From a checkpoint of a small mixture-of-experts model trained on Wikipedia.
Size: vocabulary 50257, 214M parameters.
Experts: 192 experts in each of 12 layers, 64 SwiGLU neurons an expert, 6 picks a token, a softmax router.
Below are experts of layer 8 (counted from 0) of a mixture-of-experts language model. Rows are named router (the router's row for the expert) and show model dimensions 128-255. Each number is 500 + 50 x the weight over its row's rms, rounded and kept within 0 to 999. Numbers have three digits each.
After each expert's rows: a language model's description of what the expert responds to. This comes from a sample of Wikipedia text that the model never trained on.

# expert 52
router:514478450488521414556465502482541437500463445505508588531489423568558549450524508500471441532577475473517478481503467544495594514575472559419607435458493532570581529472433494558458589438405556484510493479545536540428514519481507509541525455463610566561537527545453537537484603476428392478458464485490530514517462534556410558512486514444399538421598548456493480451560540457457565541515
Line breaks ending items in bulleted lists and infoboxes, especially taxonomy entries before Binomial name or Synonyms, plus table pipes.

# expert 41
router:498472501503529452523526599560478405507476463539572513535590442493466490403537440564518484596552465474492403520422607607489497498487474481475547454492491488553507541458480615534450584495465596462532548398592523575446533452523550544495491488479510554527489514529502501477489595554464457517513498411573368576420423588555328542508592509468510547462507485471559464522555477459510517531544
Verbs and prepositions introducing roles, offices or partners in biographies and infoboxes, such as was appointed, served as, In office, as president.

# expert 43
router:452483531446540466499470490452510505494456463536530563497505440550611494436580475555461436463555427518470394480471535523528551538568537581452549467472443505534577519461518518484451518440471539472524533399554594537482457443435548457495468478421501510566549569614441515488515488506482489462490494424521489530476500554545349512528503494364407564532537547472535539461537562508498592520603
Capital letters beginning a line, list item or table cell, such as radio call signs like WGRM and model codes like DGX-520, plus taxonomy labels like Species: and Binomial name.

# expert 26
router:480492469428624454515374631526466457452412487554491522485535439531507538445603440619490421519522449518508435537461523547507617591510489518447489459506598597505601541462421507508470519434470512541563507476621517549500566364560526594459453551488551528539560561562388475556487522527481444402477450433525491509454424530552454580518507465459482553430531474476483502499571480431495510499553
Single capital letters and pieces of acronyms or codes in lists and tables, as in FIBA, IK, WWSG, STD, N/A.

# expert 50
router:476419547414560448543450619539492427453449395516458555552536481537593538453594491499477521533486480462517530564527524548564527543574416569416540421454519533583515540497435509478463531472488581477516509487583494510467548525537547532494495531461522531566525531544489491567482566482475403462481480498429469555472483524503479552491406551449428588491549509437569535501509452496456523512499
Place names and building materials ending phrases after in, of, from, as in New York, London, sandstone, steel.

# expert 33
router:380455526465584494523428551503451452444406487520548515485525469532603540491635443582451425494524474470543485564448527578524565529546526538402510510433480560533531504501515585491452523444421576492539543452549540558453538453499550548399442510457487484547540517561507517489487498546505441429462492402522421529503451512568459524489541447385454556546519486415563481489549515429484575508572
First capital letter of a place or taxon name after in, of or a colon, as in Family: Geometridae, in K, from: Sri Lanka.

# expert 53
router:523466400481520475540493511578498476478495446538511469546535487550506548510513443500453435515557535540539477592434557521546565551525460565445560502498591570494533509516389573570461488429437582440511518515508512497534583414512522463459472570468512588554543540562397450586433542504493506416485451498522496513423460514523455477512460437441494494450498464495594437476534433409502492460526
Head nouns for events, competitions and undertakings after a possessive or article, such as Championship, Cup, election, campaign, treaty, playoff.

# expert 21
router:441469482423565448515508532507500435422445485551564588533553445579565507441533507511420410586489527501529440553422573503539467524565435571477505461447512524552522554477427549482466533456509491473527509517529501485484570491549603559500464515445551551555556544564476461630541568524474481443442339442479405576440524573498519523486440462424435521442516419396513514358542399455525492547537
Club name pieces and table cells in football career lists and results, such as Mother-well, Col-chester United, City, Rovers.

# expert 45
router:490504434472524438532540519538529494460449452588447540545534435556474499484552428512525464502515527450564490511435494496627465555536395527477549487492503534577537530424496521508480594402454541404532563512511503566496549451455499578425492488490488558502543499528436483512504530479469514519524441471506456541460494482632370506431493564455486524492515422472542408447603531480498479574575
Line-initial dash labels and cell starts in infoboxes and tables, such as - Born:, - Location, - Genus:, - Interactive map, Hanja.

# expert 30
router:468513486434547492524460529516477497499423454476492529489555516515514497445582455604493480496495553533522472508488517512493534571486460540410577469468542557566555502536469529493478545502444561461517505379583583553437505452536565524541522533442496490511584537546414541546447548521433455485470408433499480532475449515492463531518462517473501526405678462510526481464567536486533587559574
Characters inside chemical identifiers, formulas and codes, such as InChI strings, SMILES, LaTeX fractions, and alphanumeric model names like Kepler-100.

# expert 34
router:421463525469547442510473556502389388448419497536525573561544471535613520460531463554489480541583490488601465576484561570523540517555463610438535451478518535512602541480482540507465543549562596484527576405520499564458511502541577544419491527461564513618557498529508468546462565597455460468417510465506419510494468530479429565567550431402472494454564436430521500471512484527494527535577
Prepositions, commas and "and" linking fields, institutions and offices in biographies, such as studies in, University of, minister for, services to.

# expert 7
router:430480495435605391579480595538437397494414469541522562530644495520526539497507457515491425515519456448549487533504507524516507517551433529520615486407501536528550557445463551498481534463463504427493544437476520530445547501500539537531470512424586539467544519582441503522407493535460383510588419502464428520509428472552436563501495457496466578511478431526558469466604444365515537519508
Word pieces inside Spanish, Portuguese and other Romance-looking names and places, such as del in Viña del Mar, de, José, -ão, Anzoátegui.

# expert 44
router:476428456472587435522417519543430476488449492621477582552552499526549502485531495525412488496474520461549439545406552508486568485505551501460559489442567549528520529460534522519529552485514547495549499471570485553459583393516522500462428524474502549503541529540494443556432551506462388393548432461530422531447360571464480526569498418474431533465610485445553491480529586479493540571604
Byte pieces of Korean, Greek, Thai, Malayalam and other non-Latin scripts, plus odd fragments in mixed-language text.

# expert 13
router:546473388418541435585511467583499407485474436612551585557536398484503553486557469500466491519509478457568469554432474481531505543533436506421493448503601637532518589461435502489481503453387539431529552451550550540361483454512515549454497486419581588542560537507383429542457557478526435437417406471510515491494463546583498509389503511543459582499545446484583458484570572475587489496487
Pronouns and clause openers like there, it, what, if, whether, that he, often in quoted speech or song titles such as "If There's a Reason".

# expert 61
router:483431425469544443560409515518508455500471462519521535530574467522571581534531396527492380478577515498500508601449532531518597576524470547503580488508571592564583582498388564506450523502413519460505634477517557549531522420476473474497486441423546573568555555565415420549444536487486457417500491466492515529503508512548485471507454465439462487432530505473556429485527479431452487530532
Head nouns naming a season, series, album, film, championship or group after a title or possessive, as in 2002 Pacific hurricane season, the album.

# expert 58
router:457482496465533486531469537574522440458440409525547470516569490508542434448554495544397489490536515443556501527471564529534550536581484556455497469443528563515549555426496526520434537422452580470525548467533595540426478455491565566441386561415522599553513499520511507596470482534450411475461460498540477646457448558527434479586556417421514529523560441507535544465530530421480507506560
Hyphens and punctuation inside ISBNs, CAS numbers and chemical names, such as 0-8128-6092, plus letter-hyphen prefixes like X-, T-.

# expert 18
router:527463489472530498549496574556439409492514406513535539599555501553519561498562466654488483566514489444522412566473500555519571528515468549419559474456513518558525493518432484555463565497495607478514568447540600534444590463529586503419514538439539578551546515574511527502502523591436472477492423489511466526450407518586431514538521440447482507517534467401542486505564557483474555521559
First digit of years after dashes, commas or "in", e.g. 2015–2(016), (1)971, plus en dashes and "to"/"until" joining dates.

# expert 31
router:382413482450562442530506566456489476439390465517490544484531477509496511431553450595427445459512462432509480586450567543537555599542555539479560508495518491590508515488452611522470522472382543458524514472515534580464516483472490576445476513446505514509519514560439519552530497532510448490468496419555441534468421573528396524559490476434419597470525459499576519461561570440466526502505
Capital first letters of Arabic, Turkish, Slavic and other non-English names, often after al- or a table pipe, as in al-Nasir, Kh, Š, Konomoto.

# expert 29
router:472452475357560473533462534533419459427444470499575544475565472466534512460599440582408507485538459438530456544457551522523553578559507566396541473438545577593527479476425603490474533446454559504536512362582546546448554497487534537514446504409532485567510563542407520490446512558481352483417382471508495580509459522546426543515467516510540504422554468448533445440613548437507571532569
Symbols, subscripts and codes in LaTeX formulas, scientific designations and dense tables, such as _{, }, α_{1B}, 2001 KF, 9q34.

# expert 49
router:511401413473469500476490470591454445460495509557478552532501535515495544476497483567458414436542480401557459560393559577519585525480499487471597457511598605539536559481506531491509560449475494445548542473552554539484520419518527471446414492473486536494518558521441487569531542570461508491558508491599425538511482532552494532535503457407433612470471456452530445428550495445544477493567
Abstract nouns and verb stems right after the, this or was, especially rul in ruler, ruled and rules, plus rank, ceremony, decree, title.

# expert 37
router:501479513514467451490474524589432436491414459532567530582544430517595538471563486585472396447588475507495431521539599492500610494530427544470564452444516551533512484395467550509503509495509564447625526437535575534480570471609547440497450536452540493508510493598543524524429544557436500529484419459486424539505482513527427577489537461424424473524524524513534549469603419425488516500533
Joining pieces in place and company names, such as hyphen plus capital in Stockton-on-Tees or Metro-Goldwyn-Mayer, and "and" or & linking names like Moldavia and Wallachia.

# expert 16
router:450468474513586395575486529541406406480465425519510483570533424511559585480517445488474465520536515457547440513482512561538519515500494521460502483472501548514511523381488520540458538459484545458553516443524530594475481441537524531449494469498490532547513509509451443536470525622487438362486454500583500549498469527539477547531560474387471508444551473480579473486485472467519495477525
Quantity words and numerals before a plural noun, often after "of" or "more than", such as several, many, two, four, various, other.

# expert 22
router:456444463441592439563387500518404507456495423531553527502548465471560564528573488496445485534513427417545436525457542503530503525497503559407512491506577622597519525449472572574475564536391555462588558477555537573381513472486513487451472521402570565556469485578526455504484528591446469453504407475549485548484496570560458551500516511477451516466565473460583471516503536499541523535502
Subordinators and connectives opening a clause in explanatory or technical prose, such as if, when, that is, because, as, where.

# expert 27
router:440419445487503444537508566517433461451469421514580542600504491533590562469534471530454490460543438469562446494473522553635487585555468587470569425520511511595551579452473515482485596542513583434574502481582483565441522424470526558521455508400544545613595541535469471552524591588451478456438481544457454547480447561486462514465469409496404547451554419452540471470552541481559486648528
Joining words like and, of, or, for in academic or institutional noun phrases, such as Representation and, use of, Ministry of.

# expert 40
router:473497470476499471545454520444504374422487505574509576565542489568538456424578438565515432531480518491499437483515604564508529574524531528507527477496522524523518533396422558516516440504495604539530528507515566555526573443553542448476537519424585486583535533617421486611423554576465511490475452457485532567442524533487437564502449475431419492462523431502525453457587410452528533483514
Inner capital letters and fragments inside compound brand, database and team names, such as GeneCards, SiriusXM, DataDyne, Teletoon, Hyde.

# expert 12
router:462498432494535504570431506532432444520408465507563598582574469564546439546565465529506479505494481475494500519447557538560514514494524505547524475491504538559463482414477496474511582467502548476563541505537538561456520480499490585419525499489531560451522534526484471530498556521413411490494505469458452544474481493575457476538557424413422554486519442528552486515582456533449534512555
Separators and quantity words right before a number, such as table pipes, opening parentheses, coordinate marks, "at least", "aged", "about".

# expert 62
router:537499470513548450504554488523536482500484461518506609557517463513562483454569497598474423487593440521608445471394467566539512571548503535430556439466486491534538589445426495511494515439399576456540533460571578531421481409468556481427522406371552595536533581532452494532556582527429519519456518436564434604425454578536387434470503529445385542517529451485572458450610544458543515540543
Subject pronouns starting a clause after a comma or period, as in he, she, it, they, plus commas in vote tables.

# expert 6
router:432421450524527452470552536521462494410501476593538494517529414517480488507483500526472472578524506449617459583421536574599523568542459454466495430502503537533484517440469537523389577418426565430605503470538507524451556394439466562483445468452514498570472640546417565527503540601420451474425476435536464596385529550545434502481522439442494506485531471423574446438567438477623472484469
Line-initial labels and phrases in sports results and stat lists, e.g. "- By" knockout, "Men's" doubles, "The following", "in" home runs.

# expert 2
router:462507445437566480547471521584421432474466436543477530507501495524554545446572478599509454503499424424546458599483542538549530551534481573466553438453493536527569525490464500568481540492483635453501524458541525556472589497563574577447498569458572548542603518544489437488496475605499451485498422421515434520463411539557479516493512436484429550487536449476522456489570544455478537503597
First digit of a four-digit year after in, since, or a month, as in 1951, 2003, 1776; also in the early/late.

# expert 20
router:467411531462526459466431578535431514485504480544463534535537405562525524427538383566483431551530466450482478523428521498537568540538455551492491451466509491627520476442488508460492528496414515472555508451495577553351541447542520482480468458442530528491507562609493526511449550551482509459474521385518512527448479534524444457577534429468461539544588486489503521436547419470575570516611
Single lowercase first letters or short starts of common nouns, often after the or of, as in c(rib), h(oop), p(ub).

# expert 35
router:484500453445550497568444515597487441536457478588556533507573438500556487494511454497449489523575438448554476565515517587588480456588472492507479396480537562504524509488515532515424538455415528490569500451544535533439516532541543496471406556438496520526572519559544477520562532442453549481484433405468444483482480517626498528487553435502468474438474383486576498462548550502544524512506
Middle pieces of proper names split after a capitalized start, mostly places and companies, such as Th-orp-lands, St-arm-ount, Bel-ved-ere.

# expert 24
router:468422479442566491490426550513480442495482441465558577515522439527498576509592467576458408488555493464511476540485556541473593538464511523405493514502545577527593563508476566513392539453437510481533492431546572541469529408505531523465457501462532560608535526552466493506502520522474460424447493471453431538471392514542439522514464509421440529515503432516513502471534485535578554458535
Word-initial capital N (sometimes O, U) after a comma, colon, pipe or line start, e.g. N(ear Threatened), N(ottinghamshire), O(regon).

# expert 39
router:396458461508503443523486548609517445511378463565491524548564487549502544474532477561456490492543448490521440528436608546518525480499490537459541480484508531498516517503455543487455546467465544469563478442564610581461608426477538505454495468459597523606556547528490426508461517576420448456495419498552425538478429552551400502568597457458466508449520520425559491440519507490494538518583
Conjunctions and linking words joining clauses or lists after nouns or parentheses, such as ), and, , with, as well as, together with.

# expert 19
router:458455513476525464547422545515462493481508468526544562567540401547578544460550416592462491534522476377502491510454529505502518587515459539475551500473510526606466493487465536491493538519447481487517531472524539590453545463503500554456446451458564556509589549585493491540493529566430504472454517481536487572488410547542466455564541425480469534519572456481566502449570458453528594587555
Single lowercase initial consonant pieces that begin a word, often after of, the, and or breast-, as in breastfeeding, vascular, fossils, pain.

# expert 14
router:399453402464558407555491496492467488515395449614566585603520481537464502495539435471474454495540475487512500500451555530585550604543471523471564454490541564569530592493415607483394568466497531476495575478496491521468596491492557451516499492415556595511549570468490471588418585571500363526420410477499426571514515535529437535587535480476498537465551458467581479438565462532485521562552
Given names and name pieces in lists and tables of people, often non-English, such as Ignacio, Roger, Sajjad, Timothe.

# expert 0
router:525464439495513433554421567516500447463464459542577533553551376583475533461496498544487479528478492412504523527491519488563511606523414505527528454474515517630514585476437541629483532498477535475528529450559557549509502432469509542486467495474560579558529581583467503511501505498481498454504516481546461591466424512581481462569490495519416492525620479494587501481542509477509534576524
First pieces of verbs split into subword tokens in narrative text, often after was/to/he, e.g. inv(ites), qu(its), imp(osing).

# expert 4
router:486515442475503449538494595548443514441477530557556505547561433565514557456535479586529471510543513384451443528398456496543568528503447546512524434482535482581500485525477496539493518433423492471544548484538521548472591489436508503451434548453565599529492544529488511505528545564441554453469537450529487528467445576538443485531484506462474557513549477479566462467578496438540525508567
First lowercase or capitalized piece of a longer word split into tokens, often a Latin prefix, such as ind(ictment), dis(established), def(ection), tele(path).

# expert 47
router:514500411326564468497415539539512483473438482545522500500572447509511546452546473608460454530514505546503470547446491509537613573510478501462528401438555593529575546439409505499482470468444563468560474447600567549453582447580532587495476595490580498542560547590437494493462530476498486453497454463539424535486473560514479543579522525468517573390530485504488477464536487464513522549546
Uppercase letters and pieces forming abbreviations and model codes, such as W-PR, W-OS-M, WWII, C-NS, PW125, MDC.

# expert 8
router:470413473379548451538447535551452424536493470487516500489570507478489541472477505529472462519532530398481509579501616482526609533449511517404601470418567577522567527487368540523484503448407548498456495432563621515487540424595597512493478446482566519562541461555465449531456556560510505432454470460491467460481425509530501534516554512518485535453552520499541409484547481464486538495522
Last two or three digits of years and other numbers after a first digit, as in 2014, 1943, ages and the m of p.m.